{"n_layer": 12, "d_model": 192, "n_experts": 8, "experts_per_token": 2, "d_expert": 112, "d_shared_expert": 128, "activation": "reglu", "moe_layers": [0, 1, 2, 3, 4, 5, 6, 7, 8, 9, 10, 11], "router_score": "sigmoid", "normalize_top_k": true, "routed_scale": 1.5, "balance_loss": 0.00232, "balance_bias": false, "init_std_router": 0.0237, "lr_router": 0.000552, "vocab_size": 2048, "norm": "rmsnorm", "norm_eps": 1e-05, "tie_embeddings": "early", "optimizer": "soap_variant", "lr": 0.00735, "grad_clip": 1.0, "batch_tokens": [32768, 65536, 131072, 262144], "seq_len": 768, "train_tokens": 298100000, "steps": 6154, "dataset": "wikipedia_en"}
Below are experts of layer 2 (counted from 0) of a mixture-of-experts language model. Rows are named router (the router's row for the expert), down (a neuron's output weights, with its number) and show model dimensions 0-191. Each number is 128 + 24 x the weight over its row's rms, rounded and kept within 0 to 255. Numbers have three digits each.
Before each expert's rows: "comes before" lists some tokens at least twice as common just after its tokens as in all text. This comes from a sample of Wikipedia text that the model never trained on. Tokens count by the router's weight.

# expert 7
comes before: "\n", "|", "-", "A", "S", " The"
router:107133121120125114121139098130132135129113105144153151116148111096136130110064154131095121144103138134143106151125117188105119127146131135184112123123131126103116123126088091134134177128130156148138113118079135130101190094154148130122115103175182174110127137135179131101062128110159144082156121145082112134088111122132115126158133164114154118124155180085150155201111147138125108128150128124100161148126126111130137121094117122146154124090108120129090131111165140105123105138106125146118156137144106115146092145097135155181141114158160145084145110139136106134135154160130148110
down0:107179156125164150081107106111142184122104113158125112167099108160128114129115079144107140116138103123159112172140127104107086139089124113105156163118111105136110094121123121121058151160169124145142125137158135164147136133123084121152167165160125109133126128123180094167140077105116110131161154148117120134113127114120129156155087152099140132151154129128097137128123083145135125096121142094154125161116091138151114100135151112125174150148115093129142101130143118087132120136124148108134156129133122127160123157121080110073123138144094122138088106123143133097128131147149184158
down1:118080113137165097122115129150180177149103114128152113141138095126109129150117171129140113107145116154124089089126123108079127125094091105116133129131144136115143149134126108165141152112156127158093159134177114144139130121101152109126162155134114163129138139147130138186140129150148142109113110131113136119072154131120153084116142109117088152153103096124148130130110097172116069116122160132145094137149129124102123152135137075096170121136142148131110143151131111100122108186110102080106116159156114107165141076168159129081158099131118100162129151141101151123115172134108119117
down2:112115094134140151103117132099146130138120119181123076146086160122123115137130146093143116128105152123099118125118119136116084112131150152151123097099128172100120092098151132113135147164116139168173160119136161124132149136136173113158157105153137134164100093140072168111110154162138079154158129169137086164145151171106085151148145133179127146117155108156126127106106077172118143121138136081127119151099141162114121163107099134120114110134121104124099134109105119107130119149131126081106110148089138146111115110144171158153130123114135119080129162103145153084122099104130135153
down3:097130140107148146122097132097114099119092150111120139114167130141125120111106122127151135139146121151123145136119107118142141123138101122110137122139143114138180159131150161140167137067125108101138125095140094151098107179126119142117151139151088120108155104092185141137160130105154101103132146149133138132133122129184129139098129097164186115094097145114094115151168105162099119107134121092161162142152132138164133058098129163086098114143126135116115066127110094128150158095108090127150155152130140177113100140130165097154111141140166129143115085152131106089146124143114126159
down4:120139117152178146154128133100140160080123134165146103104139134093117144141147110103144110140125109154157136100115116088136132091132152134114140114102139137083116134124131109139137050150143133114137169129128103145150135088111144095172103140116098110133136132143099114105148120156130160134155120128132079121122096087107163131152135133124118158136124108145082167090110153169092118139180137116130103120167144133142126156142111126116138132174135063080134113142150134115111091109117157084127142151156151122140145127106109140134134148118167180160071142109136121183155074134148107107
down5:094082173122099122133131105125158143171139129071121157107163160121136113140065102101106145151167148151125126157119135118157120153096135100109098139104121124165125109158138078131160148130124117156137073137114113133091149135118093085128143122145119100132181103131092136112140152118090174110147127156124143138155119126099156097113133124136128146141128122134119161117170129175134165131137118158118098160128112135068065102116131163125115121082163134118120152105124150133154154157150099130106139126123176124076126149115138171110166134103124151107088132151097127133110113129133146139
down6:097150114099123133129109169116164167139109135097095140150160091151123178088116122143099148122131087102106135186113166082134131112107146132114141122098118124116115186169146129104121130192094103122089123136068098091167114113122098143168139092134141086168158164156137112142112141129109160145146137071124135135144106114164146131128157110141100132111132134102134101134118131109097123151071124164101107114161113130152122115100144157094141138119153134110147131131117113147132134143122142090132125134105164082153150141123082133137117092125153147161113154154140114148116142164134158129
down7:098115140149124143155131119125098124121125159124125182095109135150145157176102157130122097167155105140096146121096168147126156169089139129116125119114164171130097142128127144142100148160137112117120128135084106142105096142084156117171092106130159119136156124148118103118120163105137106116121119097108096135089095124136088104121137149152136151152112131144145131126134105118140155144134121096131140096129092163135080101101120171146166106121095111160142132156158107095126118117174060131121064181098079094149125156114134163131112156122158097132134155131135127150157120142161139104
down8:139107125111130161132121132136106131133106144140133111146126132119152139135178100126116168126103103163135157177125077076084106118069155148153182110120137097129153145139115085162080099134121098145087126120122119104117104140145194099144120103118128132114133144122139088136129085115185156133126092143113131131161101083113086138138145116105190120150139127154109142096168129143108106150116119144071156127145158182140142149128119079116114119118148109141156140143118136092109107134120112141119147128184123093175139132117122123151104101135175120137115156124137112131128159117120149137
down9:134140135115188078127115127116120126124081132138151127161131100140107167157131113095116095133139203147154121140135113145095164139081132106147140109129174130134127120136142145174105129148155150116104120124115112124155149153167130078119101126121119171145123107109171130081151106128174186181161120103122106137126140133097110137103106143129143115144071135114071143147132105120155115153105128121109103120137124137116088174151118114157187081155105161122125114163147113127144090128125129146143121110120103124139132108150098146144119117116112128146154110105114133122073103080131149100
down10:122136096057123116124132100145138158099135138159141104148118148133142137135092138149095130095171159073129137192109099077142144120109106143160110096114090107122174116114103131164182115136115142132089094116162127161145119153175113149190120136121145129103083135146141162097124129130084107141154124171156137109131109148112130133129120154130155090129080110161162149105136145115105078125137151123161158160132121109101160147138102095125118113188121130125117127159159101111126138110139138097130112130131118123146144162157126082127113145144102127118115112110095123158143143139124116095
down11:099144113100114099125125140112144107140146140132141148110091079151188089131139141127100092167116180130123136110131131099128153128092116143142145101150103130124104125103087141187137106146122152153161141132141154118112127149139137151143138093122105134144152137135089108137134156102054089164117118120129166140091157155134109111161124108141141105089091133095139144074133138104097167112138155158114151117128099133129151122146133071118107127140129148113119108141136179155165146128131138070133066124133135149129113148171126148099133110107134164157140120123103114138114096115172188134
down12:145097129134180115151134158128140123124118154130096066120161123139150147141137145129116126124119174104124136129170193069134143101107124139089111154121171118134127148156106139101156149114133126128099155127154164120127110123171146173155108140081117131116140096144154118128147126128137100128096102105103161137163123131158170141122110093132143113141116120122134124111150082119143144140132118161099123052093094108073150103090145106122122117146138123126127130132117106098112143104118122080176134122119143114085136173131144101153106125178091116174141152134129146152155109106146074142
down13:137095125110116099099085118146162202105151126124092147098111130141152133171142128100145126140147194128147156168134074145135139148103124104097103157158120106110178159110129124120118147119115094143108161120121169119141081122158141139085133160174170134109116109135120140148162126178121112137157106117164137128109173136137095134096118107091124156128109109169113113107144135125085100191127111086093076133107138147096131116155138126126114112158112125174109143158176114137108137113118127126110128117118118108097133153103147090148122088132109134123138124129165131139135120099130118131
down14:141127126167100143116158117137126096131102138130152087129059128137117120163131126144091145122174126143155119116150076126097156137139155096118097175122137142127140109132170121154135115127147129122156139132128126120146130119141133107154101105128121150118086110143156134073120082132073093126135104107167074138128069146134095115119168122119127109100122123147156096144164149136105104091110171147135150127155114146138104119119161133091115116149117142177135142133070119104096108097162128116097145163079119172142128119133145133097141149151131158134133154120141130100183151174128119176
down15:103132160111125133139123117131130118141109139096093143123191093131125130139144136126143122127163053135159114113184142139124161105115143157129124076135142088140099118161138160109156143107138073160135136134165123089155128135166144135145154122118164132132128100174156106164107122111136117127143099121123072113151136094105168146173115115107114138141127155165099136101139072082105151111123097135103115167150124137121066151128089183140129152162124115151133124144132114140121123096123102107101109074147105154129095106136154115105144118143166150151094149127156104131126104129120113141
down16:173087114116145133092138141147116155176142151135127170129127136133130110112123133100102154128092113151122112166121168156104151150158101114122145111116141109147107168161109136139103113142145104099098151145184118140099116108089121114107114122151123157126096119152148127163094197134117124114104136082098132111096113132115143109142085117113133152059106160118145134072139161142176153171106153114130177159131126135130119143097155163140112157120118133118123157147125126110121106151059080110127172159139097118110129077134143139127146165131106126135139115105135104122127088133135142105
down17:135086150177178153132094137107074090097105126094135110141123157087104118135103148129147125152142111092157117127141123102139148117109145164108096140120173119090142141126133116107101141154120123105150110107146120133100064109120072148120114100101132152123140104104165141102105149141150122151152133119160127158161118153102131162097113160115146125138148143152151178144164099144146111132120124147160113136155159178136143134112141126106135101111128106082103111146131134178150123119118117180155106127157110140143151067142121101133139148160131179111112111078127117159104113094092122148
down18:136103134114103157105134133163136164119075114115122159140143136161129151111099132133149146126126140141122127121126132127158136102115172134146149155114164141166108117146096112122101141146105110121115105124146132115152119155132132123099127163128138184098122128081104112143141172096161116114142136141114127152085114182164089139076150150177105096134160083151129153109158174119083106145119106140134100107133124132147136099142093116132110146086101172104134086159156116138162155125114102166133115127135117088175097103154159083139152138102088155110104118110176086138095130139113108098
down19:141115073131124166126126108122141132158142162110154140077105101095107097093151113109152121129147125127150124143135100142060190131151161085128132121142117144092124132157153147153158144111156102149124086135143100080083132148129142178110114152096154145081137112117117104118091098123150156127146134072119139122131100133107159135114122142116075138111134149120152198144147150118118132144139158064137132139137131123136150145150151135091119088101146153162118130152122126099129154111103153151115124098139087107159104157148141142142116099151137132120113115121172120139112135101185124133
down20:167100142121154104139128077122138174105107138138112106137155114133104168110082090092139171125099096170139171130134115140133146153124120108113130123124148133173082107116128098124110141137125154148130094115157112102112085162122143144200125108115090151153111161120104130106129125110107128143145151122079152122107148144146150104130098139114090100136123144135131146164109124180139124060133158127143108103146108093152137147115117155129136156119136108098135105135129126153127110151157138136113136093125125160136169184147091133163137097126089148147131088114204115129145145117108105093
down21:094088138103109107105109126118136095148141138131139141153156111139133141100138118124129134134080097100091150132128163131096112156126107101153144125131119107143112139212158136132165147100097165141137138129114101094098103144146161105159138150138147115119170152121158132163121111098148135114133110139091110128099114140094087110169146119135108063122197154127138164160108124126093097151148117134125104127123108126106107103147111121098146084139165119131174137138204075115095130144122088124122148104123124099138130099130138134133158125154115112158112141121115150170183141155148127147
down22:146112101145138121116122148116095097092093103116156130148118072146098079144105126100123145134165149110136113138118114148177120109143140122110153119121134115136148104067069129149133117123175093143113174159136114148144162158115139133132136107127172122134115152135135090114140118158095173141145140129085127125124139129152135098133103139136115116137178113072132137122123134152210116111119142122147076105140164144130167104107093130162126150110138173156139176165131103124111136121142131155185136105135137121092109134123130072135098125124110101141098147156130114073143121114142117147

# expert 1
comes before: " |", ",", ".", ")", " of", ":"
router:121141136104147104150137134179142150140144129135137167143130135119116114071164092077168114079116136141158151130142109127129153193102142116122126126129102153125129108105117156120175129111134135161123186127124127111135144108091101128120085114150154090131119164131146106140062116138140124123122080132180147133136116157162104134141110133100165115115091137111137072117087131136114149126160108164150157139058126145137143098150123112147162092116086116103115107104156122059114106134119139093105119154105109101156137142133143116138134112124113148151100118119138146150167121095128157126
down0:131101129167124120100127121127145139142105102112112125121106148109137107139130130149147128109082157082117151129108118135164137131129145140111133156076157115143142130117126099112094128151122163128119088153144124147095125098125134114102156127133122173116091138133125075116151088164175121081190154158085103151146138123110145146107144130118124137116179144140143104128104116125081137147120183126142085154105122189126119180145117095069093143123152090143127131133135112123153159132107194111143129118164109156123169118118147146119098145137168108094150102127112140073131140091141141145
down1:096144174113173103123101117109128115102155164109154114118102108160113104061124136120140127151104151140135184100145092144104077141136167112148136126125125128150155102133154162173119172125145132134194126118147159158153131126115118137119093134133128067097119105150112162141105182140135168096134182101146126129140126079129122116137143081162153130093147145142152117122118125147159110126163106126145106133170121140133115108058128120093129126120107098150110139114127151110096137104152111101116139130147105131113142112137062145133090109118115145126135125149135125103134151148083126153
down2:152152137100141099144145133121105100119168147096147109113090113113146149145099146117120096134115109136142150118177134082149162156149146094150132150153170184126159167093108125102173124157159105126122133127082122060145165150095150140134113118127098121122146094090120111106172095142100118169143121113113134144154101126112138098138104139134130091153130161104135154158156124126109119125155137137095135145092085134131139155150136110133108130139134128122113108086118109119124102114116166141094097153154138148128139100120060088144112144115136171101155114126095167143132192149141130096
down3:174113145091148165092133132094124114128102133115117160138078096151122113111111144146129147156125098185131146131133172135130059124135131156095129103158157176137148134120139130130157148088100120131137136162129106098167118205100081127105125146129125179112096148163126146136142147153099143129141127113154103140099141140145118135131171120105154128126139130078099115110069119140130128126156134108072146112113121133149147167123136102125112121137130154120106129137151094081098136151150116150091143061164089119124122128155092144117129135134114098130174143107094160114138126112140125136
down4:122115140147106116105159167103178137128116139178114145123138129136141136173110106110133139127083112157136147118166153143135119112127122115132134127144106125168159133144170134138089115074174135128156144113133112139139115150117138172088119142134143106114111137098144116129171125116114141109070177105112138132128113130174109115155132130112116119090122109105147164125076088140151130129112133143116069120124084085147137113124105110122156125180129137145181119096176122147106140106118152126152118138163104116126160087140090144134123155088145163110109127132186094126149098065089106116
down5:120115099099104181130159117077149105151105117131117120111102080156094161110087082130148112139107099114108133139108146174109122106125146126145142162091104125166169127101099162128144121159174143120122116127141090102130114146127127120088139119062113105133090141127123114122155153140091161117121148117116132159125127113122156200086133196134124107191162154143104117117145137140132113150146131136138124145144156130114102111144142139131156113159101115103127123131123166127080120128128129155151161108160104114080117165152150119155127107118136158143152105108148164159098134094102107128
down6:116116103124149131168128135134125154132102104103165163120119107128148158144142159155115097139138147154194117133135085166140145123134122100085141122128170125119048163122150113133136070127145114133135131137121150149122182127177147127155168145136075171078156109122142111133140163107129088128130111068124124124095127171112095107162115149111143162126128142106106126110095117135122134097150157142153102137152137129156122129120133132155125125151157097130084132096108068097118124136137138141121109100130123119134156153120147089128109151140180144091156130111096116127114093118121106077
down7:112112157130148117130126127126156139143152093144035127142142104189122176155097118112127131087147131116137125174109093132083126139112126146123113130134091162116087102110126115090081107176147105121111122080097139112124152146102124092147135143124125118084206136132090166130136122102111139111169130150166151130148116125097120157100113147105128144122118122157135111136171089116116145107144113176132138112134136104140164150103126151116103140145178146169155089133146129158098124126154124161139128126132121170089139122109148120116130112120117097138100129128121112098137162153115164160
down8:136156100106135147140149135182128153132134087132121130118159087109141121149093168130144132109115075114153134163111151152146155145086100109125106128150146131148122141122103166107126165077117139168087170147127114115109132073139118114095142114129136177149108159088147154135162146124149135093087128164141101099090129117135180134150136117121107117102132100163103153131156119136142116146126123151108126196126111131153115132152130107177161107115133131157115121106131092099125171117125137064118157120091110187136126108098099107099121131139121150107142149130082110094150114129151125108
down9:167121112120136123106117148172118128100179104097104134111087139097114097125099166163077123118124140137171100090098132171154113137172113099108139170136118177160113106127110135086137124120139142174169137182167202106117146095136128157127122137131153139129152098094138149129129142142134145112122142082136130102142112101139167098110119113152150107130157152120132151138104124072105111134104114167138127123100121131145158126117166144127116101095156114153134138102121122109130084129133126142061124112127104126139129144092137103117146130142167113135081122137129126128120102117198137144
down10:140129137145101106144150126155141137103120140136154113144062115100193140131149115097113102139147132129112137091125142077128068110126099184176086118141124105130146132094114138138164129149157140118132115112135125124116135144086124133117094099095133107087129159152144131155157172137144116094125126116177124113173153106108139184125119143150137089109144149164143121122127099135151130129130127125130083116143084091173095108161110156130126130145139127141105146106125097112081117127136158168077102126165121142104120141134139134098138148166123135146079102149133187148143164122126094112
down11:121119099135141117116103144100139146181149122134157146101137145085141104146147103165098109142129131126106126112181148166134129101156107129110133116132119076124129144117156169124099185152113158168132132097126127150148153122107111139110073182159099095135111154111152133147117109135136107127113099137176105152120114140141109174116103135117149135122140124147143172143159071147118138114124080164164117150100181089173082151149144144113136109096086150082145113102117152110111101124137140130136114134133127134150112115113097091134113102135122130163148118121156098118094097071141160121
down12:094148165155136156101146112121141166133131160139145076120130096130163107087101154115126103129173102107092096143175161139146091132116110138108134110105110141094086161178139180128119123084099089084132145171146135174123152107185121121137136123128095142127137126128160142114134128154134113091084110145077149134157103160098087125076075138097159124137149101159136131089112145163132118152120124120103145137138110113152093082149172100141132161143125133093133169146157134120142123124134142105136117129137134151127130148134150137124119139165114125117129153154121120091126113148095103122
down13:117134188154100117114143090123136126144144111141152121140120128126088132111144147142158089122150085119118143102118153141130160135116160066161159119114104107099162104135101137105139137122118169070162101145104132094096134166160107129174118170104119115125124141145137134150109147176140133100139139088115121119122134113099149131146094125106127148106107090123141130082109089129126101122101133108111112134093118171105177133130094155143106155178127152146124152103132106139136129111149146133108147105144138127083171158127136113106148086069154139133139170130158163090123172139127123186
down14:146127111148144107114107087147118121132148125118121130131152119109090123123109171148139169109150133109124157134127093137143150159151169151095122127088105111089121141121120079105133089129115160098156111150107153138112120110092160161162148122120108116160133142135160092152127159066140091128116124131143149163136123111160105116159154113158143129142165144123120153111142172137103116110075085133168102107169106146148145122121080146125168102159151131108076117101165141117138093147107107092112186110147150141111144153089173079125111123157109105175144123130150140104109131129107100135
down15:124113141091092109125132184119133084144144136109145165129127148119153154111133072158132185123109170090143131127151128116103136172151152135105113098140111149124135146127138122052102142163144094121162084129157172111133135103121112125116100120115156135136134115102121171164146091123143177126127161141162119125121119160168145111107111133144152103136151127137121093125149145135141122094119130154091120126174089120110113124090171073145150079131101145073164146089114139128130130094104151114186087109116152121104151144150115134159147092106105110127128113136152138130124139116122126119
down16:123145130111114146148113165152143082156096109140155119165183108102084061138145144137092138137098137108123124125121130150139149143131108154160141104115104130108163134116125099136118123141141118144129128111097118145121149103107080119085109129119130126124151112156156126200123163133107097142171151100115138114141108163119087090155152143143146100124113142111118157163117179139095114131138144119117120191105105120110125115161092109137122114124143110124128169133159086091111099175128149070086150183111113156138138128127117133106135113126100127127163143122135178149106086178129126136
down17:118130101149137140121120072113130128139160172127138137111099121086148123139150084122161139126121112157140121102141108108143130168161114098127140151138081143126140136131109087142127127146161106135117098129124169134089138125117161112116110114098131104120110159128123184144125133133116164136160107130102060086142145134102096119188091144132164138129137195124137086080140146138131112130148190091145150080117138119135129068185128109156112166157089105155151122135131123122170103121126137133132115146143118105127146113129166123124118125148156137117171112089141089125128139154095103099
down18:101117108141102125140108140142114126133115177139100146123178101138088121116134144139150105135120110162165165142131104130135116076106103127140141148107114124140109126163120144106103121178140083160141185064124149101126119133117146115171107121145109113144133092133135119163099110139131173105100143157128135098157113133091126153151106118171151146156149124134107126137133100144074129107141095085150166113125123151121085171158127117112175119077134122122134091105142154129135137113104158147128080175107117117130083121141070147121128112163140089167160130152121172108151104142134128139
down19:158123107116153130112113159144132117139117135143124110124166110121109141128144135096095113111171101170116153134150137120146080156113115089110132161102124128141125104123180110152127120107147137131140115113075144138170138127146099142119139111082168140109159126106146167145117174125131094147146156131118142119098124078174148131129168118118132137180153191126081156104115098160093090164139099097139120137155089140125095104097119116099129164147114159143159035158107136101122129106121112147090119101147148119102109132165124146107092119150121135127130118133101154149157115135160115130
down20:128108159065125153112137166080139116127104197154118154101110138111105121110107127104157124120127128142141099146141152127108104159114127138105139134122131127141146116135107098143135149112105135154148149106133171141159114129128123129092119124061141096111141104078124114117112154064139180117131139162177164099170130132129157093099128131157117148127074112091105099133122122111133125127147110116146139160123168122149144077137105135124130163191125148113157106133120129172126161115118103127111150138105137137122116133154134151143101161074119123103125128113141110145153147072152194118
down21:124112093097156111146110141115137143089108137139139132098072082116132094128167141128149121113155133100163119148100137101133091159126121186140144146126095121149143172181106146101114176116131154174116135148131144152122131106157075136116128151119177100157109131135140153111176088086141113137173129082146105155122134101078134116098135130085156136121131160119110147134116129100115134120119121117105115122136124114080127112078106143149116146086145165117124103176095100119144125166129131138146165156116127150149135122175122121110111138108161150120083147173136126143141113112155142086
down22:169108158115134098095105152119134144112099156133134127135129139129074140101146107134163101144120108161133140127091176118126153139098130132139132101127139119110130130111156122095121114127132112130153122127137120092158147123157099120098121120135119114075130103101127169144104180087074060172129136158125111132184132130154087102145099149130151163136108134107168113131140122107080146126150168128137112116095155088124131120174099175157124149086134126095137137131166078143141136121120143082128132156104171146146136152145144108133084104172155141147153164153107130141110078132109129129

# expert 0
comes before: " the", " ", " a", " 19", " re", " an"
router:091171126110181097145177097111156145108098134129143108150124119114130097138154125148130062160130154118159114125131135154156108122109127144145097163147104126147060118094139119103112112156102120124127115105157091186110115115140132103106129105115134074129178163100150098151130109104099150109123169135159126086103139125127093158149147163142134149115161083100135137151114153142120150166114107128158123146123162158151138123146137121183141100140154120097110100136147111129095156127129156106139143153105169127122152143152096066121113138132152158130138115173122131111108149151145152117
down0:127132139107198112144142137100123160098117157104082130140099121145131128143113140134128105145109091126125121141093099085170153157122149141151163140129104107119122142155130126138133145138146128082149153055099096101106177134178129147114065116091104091184126147133147133112109180138154155182108161124124116139140112116127153155116166122125135146101131111091094167183130138134162129094125125157126117117116116101117095118159108147156139144099165147125135155113148113111132127088123091102140146089131131130148102122134157143133169149140104100132093078106129118129106117113154123135
down1:085117169130078112101098084146143072128154125160121121115113129164109159121153093144162104142127165134144143152110109143075168150126131111094138119159135153117157188106154184123089085124133112126150128108128169110095141115131101142138120125113115126102179164130093168181103124090098143077123122157143146136109138122120170104138148101109110106123146135122151129120176084138115175077125158125129121144110098134128130121125139128167116156143163118130104114147121116137117106128117125107164128108169123069121156132124120134135100098175139125134131152122142120156121111117126145093
down2:130111116108138119120107129105134128148122110129164186110127112072125123137166137106132114122119144142128135125087138131142187133131126133113151097165103139127138116158165136118145083169142161099095114137141094088107149124094114140167156124112106097120147138141133066160109129136113101130115106138082116125124089121161106145121162126131113134110145090128109141136148131178129191167097132114070123130152134111125130125103147164070141154125181105161146111183124107146127145176134142136121133182138148124115116121095135130073142107143135160109126121156107146111085086167126111122
down3:094182126131161147142133080117115129114155118147158120116119140099127114110122185101121135129152103128174140180137135135125090088132107128137139124131160124125198147145146132167129142110130090157137139077085123121124168151130114109110090141127153152143137095135123137182122120136133187071113140097114150137180099156137129124073102125138154160146072096147133122085150131161118114137115110145142101111112160114123171144088117142106093114141163127116114107096109158126127128151113092129124161125132133142139136139132142095117123088154113099133116109125072111110144133109135119178
down4:143126106137119139126183130183145111099138154164116149121114140124108152085084069126105177160126152104112144129144121100114112144148135144145113134170135066114089145150111157144155102149133139107131119122120188121120134158142081079095131149174109148129161148109128147151130124114116102165153122176165127136134104131114129123096169123103105110092129138147128142102083092110129079126121138105134153125148129089151127141130092188136152144170150136104145127120138150112115105121103164119115126099108105148167147111121086140123113121160106150121117123058112137128146127113101149133
down5:084100152143149187153130154060135119106139185118137130116142113147136145094100099167101124125167158150131119127135126116146150127142090098127147130089087139150163144130134092144088131155121162140141097116159105133101115151099194100119122102124152123163085138129102119109154159102130144115089115162144160082139126145124108133103147142149157152134101151103091160060133130155131137113146085113118123151175115150108133106154116103130115154090138113100164126109081094130143150120145097129123120102134135109106130146125112158138167114135096123147108155128161147143158118143104108134
down6:128123131147114081111155104129111119182127095139127088118119125097093152141089122148129149112114093167097108121136117147130143153081154130189114095130121137146118143085149131143154140113160127125108119101141136090101154130105119142142118129130175078150125140157142141194160097142105147136131157144119176151158104136109098153159123131090106111130113114178127097156150175157128136124158110132141102141084139119106155135140129124159133153164188105113126144140115108145156104141139129178103095135137135109104114105098138095129163115088089099117110086103121174126122105098146109143
down7:132137120113144105115181112124162114105163108118100129109139075123165121088156104118126114145106091110119150146123112133130149135125095135151125111128091126116121133124178074093135165176158128151176162117098133171108117127136144130110149117137159099119142110126153180125114114078119103121140086095140118142157128109153141147139164152160109168174133159098135135115146127117165130131131076115131117158190060123143133113122147145107151131141135134143120133131127129140140142091103126135095132128112118146205143118106120132118134140089131127115098144079122127102134161119053116136
down8:132120116103161085129120140181104111130109181155137132121176095135134150082123131145112123158122153133155142182126127116087151149077089139146182092109126147125123134129137123132116096151134159078130110060111130110115113113142145127145154157125106140134116125126124174113125146168131092139168147111120200130105200128144106155101153157148138151115100140123103124130115151114106170106125117166133145121099106157119118093122104073127144151108119128104133137098136136148113089159136092156120101122160106147144114103131154123088090151145109122114160114151117148118120118105090129121
down9:117175129101114155094143112149137128142148126084117160134115159157114140155138088130114152103166121110143139109143127083165153150152110169153131088118085171132146150107138149161082143184141147113155118135111115168121120118117128126155131135129139122079098143091112135087133118125129140104131123105126152125156137144121099119159183132121097142109154146148148164104118165124134128118137101053156105134130145138115129084131081088097171132119172151132131137143072119120131114149118132108115148124134175132072102096106166088155116134100157159118151113150123114103120094102132104120
down10:123158127161127109172162184081123104141159093113159141143150133138156166164121125103145128129148114119129124118158109116138082151101116140117113086125133126145161101147187093141140138120081116129106113159095118131133077135124096100117141139162140112104141111103122157120105145171147137142110160112109112141115106180109140127150123115127101119128132117121115186128083120120152119123192132114142131133133132113140105155096105154142152185127142095140108124107196099122082117117087116143100112091141100126137138141162113113125072092146131164134168134125117155113096132170098136118
down11:171143105069122154128120149130079164153133166109142166106128100081087124127116120137125135107148104165120108115112132109073084152168130102112129119132118175083140168113130152096176117135125158113135120153138148148083108159125131104123118128161142132145157111153189135119131098081150112127130112149101139111115102102107113183172138106125128144111133122137112139107164121123113105183149147118146160130125099092148106134153166099133158153124153122099120159104126110101153159146132116151100111152095094099106158143083129147136142118163119121124091085146168129131137125125115126156
down12:099119149131163166125138131120167120098156151134150121127137130120137165123135128128118116163110168106122145147130117122130094120124124141145132116112099136103092130084084111165107141184115143108113184114110102138097121110118123100132127136117132153164152145154121159130114161111123094102116086121109080129111157137139113130127152113081095166119136121200172143083173157154124159155162125157110088155090138124136136138143103158143149107137122111094117120118118121154109161171127102136125104108147108133127120137124119084163106099149105077089164130166123128119081186091105157132
down13:147128106129124096102136096147151123102092111142113117100157148126124081110130187093134149116110147079143095142136103153152123129112107192138161159067101107119139130162135054146136161116114139136125107144160171113082159126089099124162167126130141097131119107101124134137160079139143139122156162148111150121124156128106096157162126166122103123130102108121123131127140112117149133167117140115131129119136141152161143172152166107147117151114114116126083128077134117149162114117090132162124152127117118135140134141171149112141094105159113164130121144091083154110102082136108137151
down14:167110148131172135139109136113144079122130118137125138113157150174118168120142135100145116118102131137103159143127135160155159156124140129124116136142158098135143152140119124125096157093137160082117115069098089123149131164107105127140148108145135116172141114164133074178088146094121138107124131116116135101156120161138072139073100072117158123119096140095137154099156132123157117082096161081124128155144104133142132124107122101142178144098122105143146159125142110156116139145136164104125140130120113121121113109136153135099115147148105137075119097150151111168142192102098129122
down15:094150179103146129178170130157134140117157099143103116076120062126090073112065131133087118123119103123104130102085153159159146118118118113129117157091128143142116130144113155132097140105111124132148155149153114157085129138130154082113152107098140139141111144122123105135131111191168114162140104168176148147144149156120115150146075119125119131138128126093150123163123140168094150123125123130127107138119129111074118111122137153121139185134126077132099112159134151131120161158116122095096126132162114131106114119127130111104133168092160118122143174147152112142125112151136142114
down16:128083161123158118119172165134148128154185125151098154150117090132105111101123116137128126154102131148145067164116133119124140152130119145127136083121155125133174123153162121120137130150133136127140111146100112111154133131132126102182115160126116142144088145082106113130110210115128131102106097138175131095149087132088112139126146139098124170080181120147109114127131139133087108147077148143122139126166135115116118194117142096154131099101147131136130138142139091136147092097122123132098086133090112123146165141124116134086115164106108131112121129108117108115134126110144188158
down17:118112146110182150167139129133168103153131118100151091161115139111100120119115150066170156153086123114116135135096145128146072149170129133109127114163149140150139090092149137128119110130110095180112143118145130154136151101130098153104200091148126113112167132105139135092158144093156138147138126149152081125110121091121124104120146123186137104130092113109104138115128127159119132114113117105101134121135191174104110106118097129159114150117126163124112129119096150140175104120137147078126111152135129098167112121084138151144110112147146117135104092133111118122168142137162108137
down18:157121107172134150117116162142084105100145153113115125167105089135118096117101171126148109134128144107129127109127097115110140101122124139180127127093136124078108138104144134105086170106154138086170133123096096129097129120134158161093088128126136080121150151151122091110127115092156134156122132118095150148142103141151121135133179128130147121121121128159130141144110122133113179135198128128121094120103168128089159152148128124119111144171116123112162099159114157106101095141146170104120130185156082137163177114149098113140091108176124119107148160135107113125126132131131143098
down19:114093107114142137090141142138147115138106143118183106112129124077113104155142088109152137099086127162152108162131116162165165096121101133113147149101104107160080146151171113114140128108126149091205142130155121132154122122111126086143131097112133137132152122120108104122114121117168119144105152115074162106115079149103085081097159121159144174135103141125110115149161116118125131154113107140145113114151139102119128131130108127143120134110122173138098140129072161160131118163075120120132131104144134149135153099153085132152167112124148102154175152170140128145114165143126131121
down20:134125135078191153146148153091159137162127132106150073160100105132116081155143139136130116101152129132126142098088108138100153092128111158128118121150116127136179151129139153112145133101121095134083140164149126116113122106118166142155131149165097143126119089129151113152111134147135084109103136075177138149119079132165121153166059110134122134165124146121116127153135114111103149154077110117136125171126096124123124139146146147111177157146100123117081143108131115129124140140115149128114119141121128106115115104166137150082186125130143146134101106096102143106122156099179122103
down21:126116107145130103117136109144162095105121170135150098100162099145130142151157108089164108095103099155139139096133122113112134141168139127158150136186128164109131156113104120150164152104103145107172117135101148114122160123135111085136126138172114095101107125116117114163129134131153151124126126146078128129153123122119103129172081074166135116096091125102104135143118148140133113116145175084147161108117130131100108126063138139101124085134115109128150137110121138132114104154142184127125174148124105136143126163097106155182153091155096093137121143142105133143174153122107164100
down22:125105124115136105166139087117127138124084106152115146160166127128112104099103119132103139105134155117115103100165137084160089109159165166132100116145145128109140132125089131131140102167159151114094136160122114140122147160097089099119140165142117146114079121082158121100169097129106090099111143158129173128117155105138099125148137136149119154141149173141113121111138132121142120110113124118143131093116164110130156166100138117142132190105118103135116135122142123109148154161075131137133146143143094117166116132176115121168139095189121116095119151120168162067092153098141110144